python train.py --activation="squared_relu" --moe_layers=[2, 3, 4, 5, 6, 7, 8, 9, 10, 11, 12] --init_std_router=0.0218 --batch_tokens=131072 --steps=5494
Below are experts of layer 5 (counted from 0) of a mixture-of-experts language model. Rows are named up (a neuron's input weights, with its number), down (a neuron's output weights, with its number) and show model dimensions 128-255. Each number is 500 + 25 x the weight over its row's rms, rounded and kept within 0 to 999. Numbers have three digits each.
Before each expert's rows: a language model's description of what the expert responds to. This comes from a sample of Wikipedia text that the model never trained on.

# expert 13
Description: Paragraph-ending breaks, table row ends and separator rows, and the first word of a new section or infobox heading, such as Overview, Specifications, Source.
up0:511484455462499494496500530510524517480528525469464508526503483508443503487521513451537492517527522515512483528501512524493530468493516513516456505472513477505472529538463536504493518506532488545513470475496472518516483464479533514468519501517497530508478494446520553490499499509508526488501494502475483545498442492501516473535479513492480531540439467505534483486536483507487514487454
down0:508495497469507516533512469500499504474509510540484508507498494521496514491526562503480503510536532499481493466510497474529495515476465510505506521505485500515489498517520538509471477551499517523513544490509461508496511497461516447483499501516468477458484503501504523489549474486563529555528499493518462517508528492461509488500513507489495506509507447449516483478472494520485498489488
up1:566513464488495515500495494481480455556517515544501485518488482506503511504480516565491512513498451505510522423485533482472508480504499527521500520508488515475520464547478490444466510465532506531496478490455500505522524466523512495512549508520516492480495481499502536481475476484492470512510488502500505449523509472505475517523513460529474551477529531495479493530466528545491495522519
down1:523533532515480525517463490504498514490474518521492534535496506532517523490505457486537487458513523481520538449467554482506505483514464486514505494513505481499531479502469486493558480508513538470488480507459521519469472500487513514519473522488499546536513508497521526469463482507517492602536523474483541490491497513486490493494469505477564510516515482536508524512493503481475473493524

# expert 29
Description: Nouns right after the, his or 's that take an of-phrase, such as life, age, population, extent, total, death.
up0:484517490571521484467490478494484514508516509493473486514516504489498492509539498522498502522477537436494534498561531503553548478482521503524455524493528459514494579487470523481502462518511551523483482551487516496456465521527499458464475526482529459505492524499520521504512503478468499502485479499522529465493502502510445473474457545498462515507532484499516554502500517479538497496490
down0:486554500515480487502531473522489498517482498542469529471472502531487480529519550484532484508493469560545500510490506508527465484492510534470458471478534507512496514471489531523501522525524498458503513506500478483455514476499491491480526513437478529488438485515483510463524511488479526497549477495508483500539534486502470495522505549546505499479547451472543510509510485526552506487539
up1:517519478487487512521486513492508511521541487495523543484508499522523499567486553496492508503516497480498530513505488548521534495522458500490456473535565515506496520498485484526513447529440499549482542507501518533501490478503523510519492480500484501493485527464493499469489487534552493475519516494514518481503486487509537498504534478470515482492531455527496526471542498496471470516443
down1:469501488485495502481491490482478546480520468459507504531549459493463500531476487478439552516505493479460522512523456492489550517536498501487481517542476494452517513467510494496513512496499505516479520503510531531499507502476495487501479514506501455498521515499544488499450481524531519533428467533466500488508519472462528517524483440460485466483497504495484513512521438532507490516520

# expert 48
Description: The word of after ordinals, numbers and one, as in "the first of", "one of the largest", "three of the races", plus table separators and CJK bytes.
up3:533528497488487518540502507514467461507503476490501484523472476517473531483433499482467482513531493489508469522539489504512500550544492477567498484459505501468518497541464478475480527492482521531483492537523499505543459472493472511441516457507476505476515516518477510528532514497482523524512520506482483489498475508467456514504537508488529506478477510505508522493475527501475546505472
down3:502525465520519518514513483452458482506457488515515476482503482451504470506500499531502482504535544521535467495501480464486498488461501490516515492476532478542513569488529499484526481461472467446514513498477480501479494479469497538513487498494501520464514480508510491500511507552524506498511452475523471523507497486456439506489501542489479523565513520458530513529556444481527501510531
up4:526507516461495510474525461486459509473494500516487514566455533479477517475520540497532503529515512473507441522523527529512545566520516467498466512477500518501485476519495534484460574484510500523499524540517526505483487520482511538492514536535483470510486457476531488521480525487500495508460511540498486513443507503502461514498479528478504538529490503482510467479456497496449496517515
down4:479511514553503465483504535500536474571527529492487482512432507464525528493580514498516450463519496498495472508501468468470530506499501499463492479487495500487494510505512495518526517481471472497516491466432506515503520489532511512439446521516532505461506495484492501500513532512510456475485464515489512495455535516513494505503505504474533541508526570480498504508469490526477473474456

# expert 23
Description: Middle digits inside years, decimals and measurements in infoboxes and tables, such as 19|8|7, 12.|2, 1,9|6|3 ft.
up0:482479515505558482507487528500457473495492496498486452547508509491491500520476538492475536519475515485486491510476496465458528445505534500512503438517559494475536510507510501503525501472510513527461489508490524541508504505559463531522487555503528536516509516481484518492470518501498483525477490504453516496508459497507462492468503523485488521502514508539504516513508483491498494478461
down0:497466464481503509502508490550490496510545482516543515506503502479524488497516534513527524517519517519490494519529453499479545446459505495446485521550507502516493492482563510542513497508514526491497476488519504493493492503513483518487500514492517513544493498458507520474481516489496474453477484527493509462495523478469499547536467500493500471556509566501506429549488468507493514477506
up1:467475482535509503524491501531503504480497495523465486499466491475496473523459480531522503473517505575528499508556493476511501507490514536529515479506520496498504494487502491483520465487498506546483507498506510477522492493514497508482499498517522503499496487476518505484541504471509457457496477441515507454488484530476483525447502525546505508513530499521483474494524523495489503477465
down1:462478467482481497508475490547474536486532511493485514513468504521478505488534536536489497511480535500528526491469444470486523516500479514543507481501477531488443472472535506501478500489455487502488518485532457484480450524483473474508507434529501502542499517512504475510534486476460511478514485482529507457480505476513506498528488473482519493574540497509503487529515468486490499507514

# expert 41
Description: Punctuation and symbols opening a span in lists and tables, such as (, #, —, citation brackets, plus award, status and code words.
up0:524484511481471486460525499512456517504527511448494480527499540496540498510481508501492536517475495483519480440478475479492499485549521433477458501496535478543488497518464535526498503508496510510491545511526496508519472488501497494497544476502485490477486487483493487505553532472555567481491514475476459508513454580495508505497552501523507495472425539518493500507510500448554462502480
down0:449474507541508516491485539520464500447503470474452472515483489492473520502517509502498484501503483527506482517474484502537516536496527533494525529496514498480489452480494463550450542533512479509518497514487440526503515540519498493534547532520459502520539509513498489468489504487445475485517539475478502483474464496483453453467474516467500476533487512508490526470471517496478480520478
up1:519537541530500525399489468515525477478499495506523504466554504485529509475524462480515532509513502539512501507467473459486504487517461503484494496466522467483484470508529508480513488505504509524514512486495506445509538485521524468460474508506521462498484494498514487502487504478523505531501471516521483510556474514506512515476543527528441541469521520494507504506512542440538484510507
down1:491459516537560482527452462476520496511545504514504491461495524528484515535483509504504499481491495511545521453526536532513492481452530480505509505485484500491543514482481483549467489501479490472503501490512505507458546542504516509501518547520504515481512527475496517485460512496461550471562526501516505486535500502470461499534495558520526529495494509517486552512496495507527507490450

# expert 60
Description: Nouns naming a field, sector or service after of, a, the, such as football, education, war, defense, sports, Security, entertainment.
up1:498490491535538497497488457469460474504471471534477512530470530532457472550478549434503525436486505523479485516507564508489531519494504480533481501496522542508522530499496534455434533514474479484520510479488512510482547491504472481467512490478520521446464515488490530518489486518519467513513459509467506543527399495493469526529508532535517515518519529471516472527512505514514507471493
down1:453549499476508544502485506528502498534453526470524492490481497503527489478491484451476497529485501518486467491499520482509589488524491522511477465490493488520504446501516494525503517508488552487496522504507493512543521548504482476470496488516504516546523513506468453453493491517454478524461485512480537532508548514517507491487509484483500529485519519495466502458497515524459501516509
up2:486517497536514514479469491458524469470502488493535471485495521498488534506485518506453492525530485483510490560505465515526495477483520508457519508449486524505506527482512502491488528472471540525464498604507511464518458497528502458537504498485494476515471498500488461488518478512494494505488502483487479502486505482467495501494532492552512459484521488498486509521490549503507519459476
down2:483462522449479504516433512506465524494492507495499465479540516493529524487507494461492435494447484480524490530437488493524512521500452534492502506449520464529478523472496486558499480544495476472546482497499579506528533521543549504486500471496483510538495494516441534544521527485478495515489496478450549495464516508492494499496484485508527508493475502531467505496487495533506503462530

# expert 38
Description: Single digits inside years, ISBNs, coordinates and ID codes, plus era words like century, ancient, medieval and famous.
up0:507515519525496507537492491497497513478466501519485481516520538514499509497468495499512545470497526494496495488485513462525485512532504521506494493467416508482476475479476460454487474504516456510506468514521499460526497482492534513543470504500485557522473498496481520518481499468499500494506501472508544512499501475516549493517508512524497472494517500502484467469528507567497517492529
down0:495526512532497476520522509506535510492532524513524496457511490482500505485490508482467521561477513478474537494516517522493512514521496526494560478502549443470484452524502461465490492497497485501513490536511525486498478521493497492524495473510501506540491502511487496524511549498489497490534547537546497470487487502528507483501496495494490450508525512495434496514483528436521486509554
up1:533513532514497497534458494497488497503450472508486492457499483513484512498516509471505528525499473462478526464477550498529491520495459527564439452502512519523479483507541532485465529575503517557525480498502517476502492505481513519446466469471526557501525503512533495457543489525487498484474519510498458511512547516499477490506506476517500491517491508480527515502538488453520521502558
down1:468503515462518488491452488507504480488511467548487515513521490495471498466518489496427475496490505515539536533485480487468516513516488491526485520480519530487536522497482502497529511509477510501478512523514481547514498535519558489515505514495518488474499480492531493551521542537475542459464524487514508541486500542507480472475515472488488512471492532470487505504457528528496461491538

# expert 20
Description: Commas, plus semicolons, colons and dashes, ending a clause or list item, especially before and, but, which, such as, including.
up1:481515480508496496463513455510532513476493534500476467538510509512474510495485508500508519506517517539479469500480522536486530519538499507503522553497451580499490504510509510468515542478511502516503470482534531491498440471500515520480497453493528485475505498516531470517548547490498524493536539555526526495508451514487495517482491474498529462555476495489546493493507504500496471505505
down1:484499483504466512527512476492507491493507553478496487488514501487502488492493514503538540512490470536477482489523492461501493499534520457501493484513519470492512482481517528469549471517504518503519492477517539518553541512481497515471508510507497553518495499503500504548486574502488506458482464506522532485516478514512520544524485475530506509485462492535500499522539478492528507528525
up2:479485472447510505499505493498513500483479524452527485504453484482515503506504511530507502520492494500479533516471480507530506496529528432508481544418441544508492456538459462523434513487530505512525499486563509506503510508500479486498484473493547472520526473507491505509482449502552546464454498481522516476461478459498503522509486475505529527521485491464512496504514511491486482479470
down2:502497509487551494483510537515476517524522546437543535535512481476483462495508548503524573492496497477456520471460447495505524496490499530523520484540507482516537503493488500489446520512493532454504502477468485502478481490508492544492527491518497535479501493503459481515511544513481530506484507520469519533489498495462538507497505519496540512507472510474539466523559478530482496515527

# expert 8
Description: Second parts of hyphenated compounds like -star, -track, -way and -year, plus digits, periods and separators inside stats tables.
up0:555537523505477487498508529475501519511528502534512479527478463514464510497517497527517499489493491483502511544490516513488461543531473528522496497506515520506515493554479479518478508508540521490507483492552490503458474526511501520469529477493540477475496445477505532506485501488481477536473521524540521513486531458502492483496440500487513490484465480482540491513467522525507499500493
down0:481495487510457499478484484512522480493504488554505489505480505490505563524502447464521510446498492499527512459493512493534468534482521488482466499504527508481466500471499497512571476470484465543482457474523523494544427488539502536492495464503488497491523520511507524528508540476511478530518498499539520491477471505468517508477482507520545485513537477536530532508500533467494492509519
up1:501499509516480515515521516498488512503537466474466514507491516519521472533483524458473504491507562506487523516493512529455490517537463461502557508496542477498486474507499520499481451487476494494476493511557511493525468471512486490506525497463508481453512481450476524526528506506514469495493547539528432508490519488479506512532520465497449543469484517526483535518517537480533516507521
down1:469488515468482514585567509485453504461504513489487501492516538427514473507531519518487534471506522496502543489509488476490482508487490512483502457511498483493485515475509521494510468538514474441504514483488539550490528501535498541524458498523517505510541529490505529479538521465493535479529521527490501475487484513509497496504469500507480517455500514493457561515516453533526512490515

# expert 27
Description: The word no in there was no and No one, plus paragraph breaks and heading-closing == marks; also single capital initials.
up7:488482546485462463532512470475537494416482528486471497530497503479488490519498496484492528436507537530433533496487515521481514457494539491514490495482462537566493538517499510536536505470549494496515475458549473451488511540518480456545517516489504505481486467500522527512522535527526509500511485488496483506488469507512500513499548526475549495514491513478459509505509505495517466507454
down7:514503469553546522507500496497505484532554489528531477464481480489521476530500530481533493503496494508513529502455502498489520482542498558480500487496532513447478495523491497519526508478513480445495472484477483525478481475507490485482463464466512485494524520493481496508524510484501476520484505541498508468496461474468456498487491557479487466504496545488477493550551480516516468498511
up8:490486537522523525513489525495547488508496495495446461516458499526459495502514484490484475516492479511470496475522497515477543519478492485487506505502509490471488537528511498512534582490518493490456504548515492509511461515501517486523494522483517493475485510475546500508500496540488583493517518531511487466438489521510476456474489480424482489498445535505500484471491502523463506496514
down8:517482498497492510530470496466548535505516493549444526511504467487492455474522484537498522493513506511514564499507476496538512522487468487466529452510539483513503497458500488492521527495505525475486516484504515516487510481472523516503495448470502534507504524522476503544517517499484476516495503509494484514486532419469498495505510489567499480527530533481456509523520533514475453524486

# expert 34
Description: Commas, semicolons and parentheses ending a name, especially after city or state names, as in "Syracuse, New York," and "Breda,".
up0:488520555530499518523500518479513474478452453479457479497520473508496470475536481506484510472503436494475498482540503483487480495526465476515531518525469509506476487516533493490469511520539517541500495497514493523501543509522553523513483425479527510479522497511516464482526519484474501524494501484520512516520473496472480512513506443492505477491470510471482475531493518526494513465506
down0:508515483489441488507488531509423499488502498514494498538482492510457479500510517536487495466439514509466566484412499496504505501536507516541519456471478560509492469538512525503510510536527488486541547508507500491501502544491473487450515511520499487515474462494555474499512454520493512480498477517489511550470515514491501503535449509491515516485521488503505520518534472505533501513460
up1:527538454506481487521455490502495513514495477526529544514539482470495482502471514501514487512482545482502479564517500492509500504497515526488452511502500543496523485516521531500503507508506513497526509520495511485491474487498542475513504470452534485508468534490515514510511449479535477514526475527496529491519471549457536550558504498498501528474504484452518497543490501519515499493512
down1:489527472471510467525511520494448572451488515490498534478474501554486504510526509515501482496497505485539474514473486508519492456486464530484484523516522492537521489513477500544549490511538541502458492461501485529483514521477469494559518492508494523518504480500537497459466469509522495504454508471497508476495492495497475469476434525442470501494489511437516519543502455501500475512492

# expert 12
Description: Nouns and endings naming fields or institutions, such as Arts, Health, Women, -ology, -ism, -ience, plus single digits inside numbers.
up1:502488545520505514497518506514472465497544469483508495484501527497488511471450519444497510524460488519499527494491517497473515504488464464519509496493506465501512487549508489449528478453532520511512497509482531474452516473507497512489512522511547478500482461502527531489495505493507496478512520492499485508488504513514474482510502526496501512508494512487515491486516463482511486526438
down1:477512477533483494525553500508466510543560519517540518462497470538476510500466469496508457518468466499479541529514477497453511512547511474489486480497441514481533509517533486577498466549503519515520500496503558461518484478529485485499494457484539508519497481501529537498499527478508461503524525506542554457573477493498496466482482504522498490523528518467540548558532504495479524491504
up2:524532492463463526489475491490475532530496507519544534499537521473479494506511524534479516496505495461458545489496506488489485512532497522524464473480508517536530525479492520493495464535500522502428469470496523446466469442522496538523499490510496495471494559533499448466526455453512508497452532515499500541480495524492516541482468475490480528493456514480475491508548487465449496527540
down2:517508501509530489508502472496505478478480542521489481503460504518519552482482494520505507474513540545528495497438497467503505511507457469501500501473510517525505497460460494489503516513470498524535483486483486468504495449487535488511460474512544502502463481464546490554530482469529520474481522520438511488511477513504492494505539465520450468465475500505485504512483519482460465518513

# expert 56
Description: Lone capital letters starting acronyms or words, or used as codes, such as I in IMAX, H/A home-away marks, and Triple-A.
up1:537496528539505525503491504497513495499490528486511475470491484488480453533477449482465517531486494523495522504480494501514519504504488510469543554504482501546525520525489492514487483515521495523499492506501480515483484523454554520520536512478534492455526471510545487465483498489500485495461510479499531547480467519483485521475467474538517493491489490472487501447464497481490491500469
down1:459494474470495520499546520532507525530507481496512490519499480533523489510501511539492530505484451466470486537456491517480490535502503532475512490547493471471478498496500527505487515438509475494498471529516462530487509496482546508515463460494515536475480489517498520543442488500510494463481467492460518518487492496493512462506520505479513489468534543536472465492480476488491483463478
up2:521514485457492490552517497507498509496499560465518480495490494509449505521513502506477503500492539553474551485499535515491493462526514500492504523461519456490500511498485496530523508471494522473462474493514507559499514508503535491494501488487479474515526513435519519521467496491528556477499514509462450480469484503508508474451544473521513482496539490528506497481508475525485532517483
down2:473499520503496494495520501505511482522510442505470473511508514539514467502446530506457508480493522515494463509509505493527490481486504555437493487521487498518523478465452473494517505529535490490539516497519476480461460500469471519520536478486462484544494508525489497516535522503510494501486517527489501499519540502471472521491508482532508520531527527519515503470491482525478504500477

# expert 58
Description: Tokens right after a title line or in the first sentence, such as "born", "(/" pronunciation, "American", descriptive nouns.
up0:480504500485472525553492498477518509459517499504519460498476489509510477536476485469491519499467513515512509494504491480503510508529538498448542504536513487474548487499493511497502486471489458499534508525492476520495513510531550468507545481484498483481450520533454486479511505445464491496531477501519488481518478497488496514493505465515539506480493484516477552504479480528455499451490
down0:542524509468485500485478514448533459524522496496456502480495501458491486485489535503480524506484530495457530537533472481466519520495533498512490508459535524451538543510510473527497475553465499457478522553461527512540510510495508491504555525513465539504473518476515456518448504526518540490470535470514513477535495483474482498511500523456547493517494481505510522492547518507488561500487
up1:489487476482461445503478499525471506492510474485494508522508473491458472526491535490496479470474510536490520511492505482479536545480511538490491537473505451473519529543476468501498468492522509531481506493506516490466500536487529510503553509490520475461455549478502500479526507539469496495466463469476519536519484492483470495454486476527507536517520474469479500516469492500494495505482
down1:474484482461503508494507478492532507467508505528541537509485492498550552496489492475499434504533526531514497482473515503496490520494491478482520530480514477487491537506475443518474504472474494524541532523528514502466521525509510494511506533530519520519495489492503485517460488454521495542494504465491485526489497497518505492481407485496525465523499546520493494500473504466483490483546

# expert 36
Description: Middle pieces of foreign names and words after a capital, such as T-rian-on, S-erb-ian, Z-ion-ist, plus first names like David, Harry, Ivan.
up0:470467526497501449492494540499477493439510458488501501461473498532543524493477502523478469513513504468486480542477495553530520481471526510490515474504501550544490518514481476501467494511537504501530512487472464520498499492463474467488491488485511478506491514560505519554481535489499534504464525483442495569470519493524512492535501553509503503494474496487489460519465539486521457425448
down0:505492481512502497462524512501484474484481504506530486533499508483543471504527513533486494469509505517565548489523507466506478504452488445528481497521521508524548511499492436474507469503498506470504519528490507512492499499468525488500483525487519484526525528502504492487492508485486532510517470485544495530482528502471451522469501457530511476474483511469520460558506523533511506498484
up1:463515506524508500530486492534510502511470476418545522527480548539525512501455527554498508525482491412503546501521454503504498485532496512478488494495506461498500494506483510518502496464512483499467536548494498495472467486482500482459515509467486474520500512463529489520496516475492461435465470520501513484464536480514457501516545493478473474489521486438505518470432515499490480490491
down1:511490525519552519507507467511511505529528522523489536514545483501507498504515468456486507510468509499477478491505464518492488497465531516505526536520475479521502487526504486475453542490535492477533472508514548540483492494495497509506538524478472502504512493513507519546543466500478524504511469528472492525516527486507489532509546532474463506529520505477520508533500506521476473440495

# expert 52
Description: General nouns after "of" or "women's" in headings and sports text, such as team, information, life, statistics, players.
up7:531497497523542453524500537521496471453481485492536487507479495530447528520511518531525502519492540455510470504469484492483501490497487505480491491488508519565503539523513502535496501526485537559475485488506522498476492487548473492483527506486471500469490521500488504502544510463515534513489533480475517465488477510533570504545497489495524472500497521516544540450530495500497506528523
down7:509493499527496472502490528503466508515526514519469506488539493486506483482478511492497522527468546516482513496462500520511524534471461478527480467502486479507511488463516490494535469452517504474471477464530440486507507486506535526516484479477542486482534530455480518461514499522508512560502514469465494529524455520486481509470498545554523473533523478475525494484485534449494458501500
up8:483471500516484528451501512490519525421529537479484517571510510467483506553460488489526506506463469486476480542538508513496481508525484505532482483508502493509530571494515482464446485508498478489479466459500482515473520488499499479484500530537504511494531460497505524495464495500515450508475480510469482478536450485504450520514483483537495458478534442514485488510518491494482529505463
down8:467492523483474524478485447502454500467514492503469536521504499538513498487469496487479506512504522483526486482502523483477463485492468503502474510500540457506559531471489484478534550531516515494508527493523486535477506552478556496481490459546512499523499524473524485509482497532476490538501517502480497503503503524499512516516487523499488481529512490441474506494525488524474513511505

# expert 2
Description: First piece of capitalized names, acronyms and proper nouns, often after parentheses or quotes, such as Or(son), W(ORA), NA(POLCOM), B(ierley).
up0:515467465489506469489580509473468520531533514498482451547496506515521467515509514496511495504471485486494503478491543503495497532517517458472516495530484460508506500512516506516442538454483444502502509484487535531489465499473435496500486525516533510481498521477478554492465502508509465536501498499496492487498496552502476506514474536513481502510512525523486493552507515500499493462469
down0:506501513494498501518477523547538506505530502515485540486486453519491518487508519470485471482525480529546514498513481504532491499540513511508528539504538499515451482476488456500514500470517507498554484503512497480489484492484488476518484510454473508531504500481496482457537481546454475526493482482477484506512492503567523477466462482452482493491519478490518501515470502522473512542473
up1:494488484514481484462458457528569531513515523504467492463511517428487458524492503507496476547457496470417501553518548501489516488511530522536502510464504512484526548550490499478515495505497521504519496493488534482484494529468515453498480485517500466465488517499508513507487458497447485443473461502532509485500472510487478495470524511487517538491447503465509465527467498499558481442496
down1:456475552487509456499485520492497477527482469514503505500489505457492484507541458534515537500502479455487526501504482499479494498535494497526495461514499518537468466487522498511550512507503485441531539502464480546474516488471454490468505478511477498500515516560505490520484503521489467548528489483528510507546512448509474474520524513491516509422488530534542510473507488451511483466471

# expert 51
Description: Colons, dashes, equals signs, degree signs and periods between numbers, in scores, formulas and tables, like 3–2, 27:12, = (s + p).
up1:489531519520509520536486490485498480483507549521462530463510469487513505506505506518522511513519521500521437502474482500448551518539492478493515485487474518505534505499524494527513505515458535506442534491538515523490480441501521516470469474469504456484532521473509463484531547492502512488509503546483496474494459510488508514491538505472534496493448479514504521449473490470488491494513
down1:506515491467504462505479476516459485515544500507531544521489512450482493546468512459471501497507502494464502472492518510518512505491489490511461524502471503483523477514491501529523488538548558479493511467442515529473483488487462513517481499541528489502566466495528531526524517503468539537483488498465512495504502487504451490540481492505530442514483521505492511462515531485471535531521
up2:484447507509525481494515473520494493494521466531487512468550480516491420452508515476491505452495474457498520482533512501496475499493484519467538464489527508484518507527493542469508489517463513489480503478481461508511475474487511505509514487489475500513485525493545477522547500499512517500492499537491500478526487562449493487522465521531498442486502482513483492500454532496502514469486
down2:514491584471528501503557510490453511507529554480500506485486478542491510522477491498525488543439487506528511461494545507512498471500460511505531520487484523483458512472446520517465476467458529528556507500498484544508528520454503467508510499519513511505503493486471487527452493483467495497518473500465499442481497476474492494483494466468497503554453486507534485460474478482442465533507

# expert 55
Description: Line breaks ending table rows, list items, headings and sentences, such as a row's closing | or a Demographics heading.
up0:491467479456512525529481502508531494477467492497463487507509494518537450448465502477495523433522497511469520556492488517483503504504478540552504485512506520502502520482498538498516563492524486498494479500531491527531515511505526524536540478472477471485504479496520460502539513520522558512501491484527492523524480492486499475491537509513510501507474505467517525493484469488432484509491
down0:517503562482496497516503515485534559481453501514500523470480475493548473505512491509499514491439465533512497507513507497503484519492493494522510507478491513482517500535526500569513498463470522532495481509532495503512515492496529497513525517529536529472522520455498482517488534566487515566484502476455489507450451540468505460526525489457518501483489523473525512506505510514480461510509
up1:496507480503512518474469528505523468503520484549521503470514421510485466492495527510497456506487487537454501517517482497490516509523469547448557532487490470483520508466543465505506497534484485513514510517518485473526512500450507497470511484472542463491481534465501516497579494509487501515462500489494546508477476536482464505467501494515514470514471499523482518497493535478480526492472
down1:493523467473495498492489478513495481459475493482493495459552481484505438523472493548472482490517552479490508501525530510506516558508481497517507471513517494522504532481494456513510474553476463541511512478520473522497501557507532467521526530513488487523452459511475500498491481525464518539525515510539510471450499490496544519467484541465497488481498525475535483481482488476474527485470

# expert 24
Description: Commas, mostly, plus dashes and semicolons that end an introductory phrase or a subject noun before the main clause, such as "the season, in".
up1:500492523526481489564520522500468506479515483543516499459506506462489488496472520518491526501511503456494511502509493480493441488447487510483508464502493487529522545502491527546504490517462493490505528493506478494462486491462463554490482462499465485501478510524496505532481491478493459499506487531455447465480538525498532478522509471466485492526520522521453495530535489498535549545523
down1:501471518531540481546479479489539473536506504488530488472476488455484489517498449499506473499536510479447517546494457487478508479502519486490571520428510505514503508463515517536468504558538517522486511530505505494502518511478461506491562495476585458511539474493528490502491505523487492506483542479557491497520549481482482524507476504486534533503523521518509484492553494542517495514499
up2:529490499504500494521495528490482517488493503468490491516543499481520498513473499494476503512488494514468508459500539454466513458527496503555528487491447496538477435533499475484473504507541519501517543507488502512529548539528499534471512469482508485493473496521538482477474475472529542521501485487490527523515502488516482496476458460505478496489483472484453483536495486497516479490508
down2:521515511511446461513510508500509473480511511533461516495489500518459499470539474514468498483464478520463503528477524482492508492512559512482506480489506514480466450519485523542502499542517490534513477508500514517495506513506503485467537500474508463528457487513585507516529528500491509457503513500510563500547473450506459505549497493530494503479482494465495495450505534483519516505521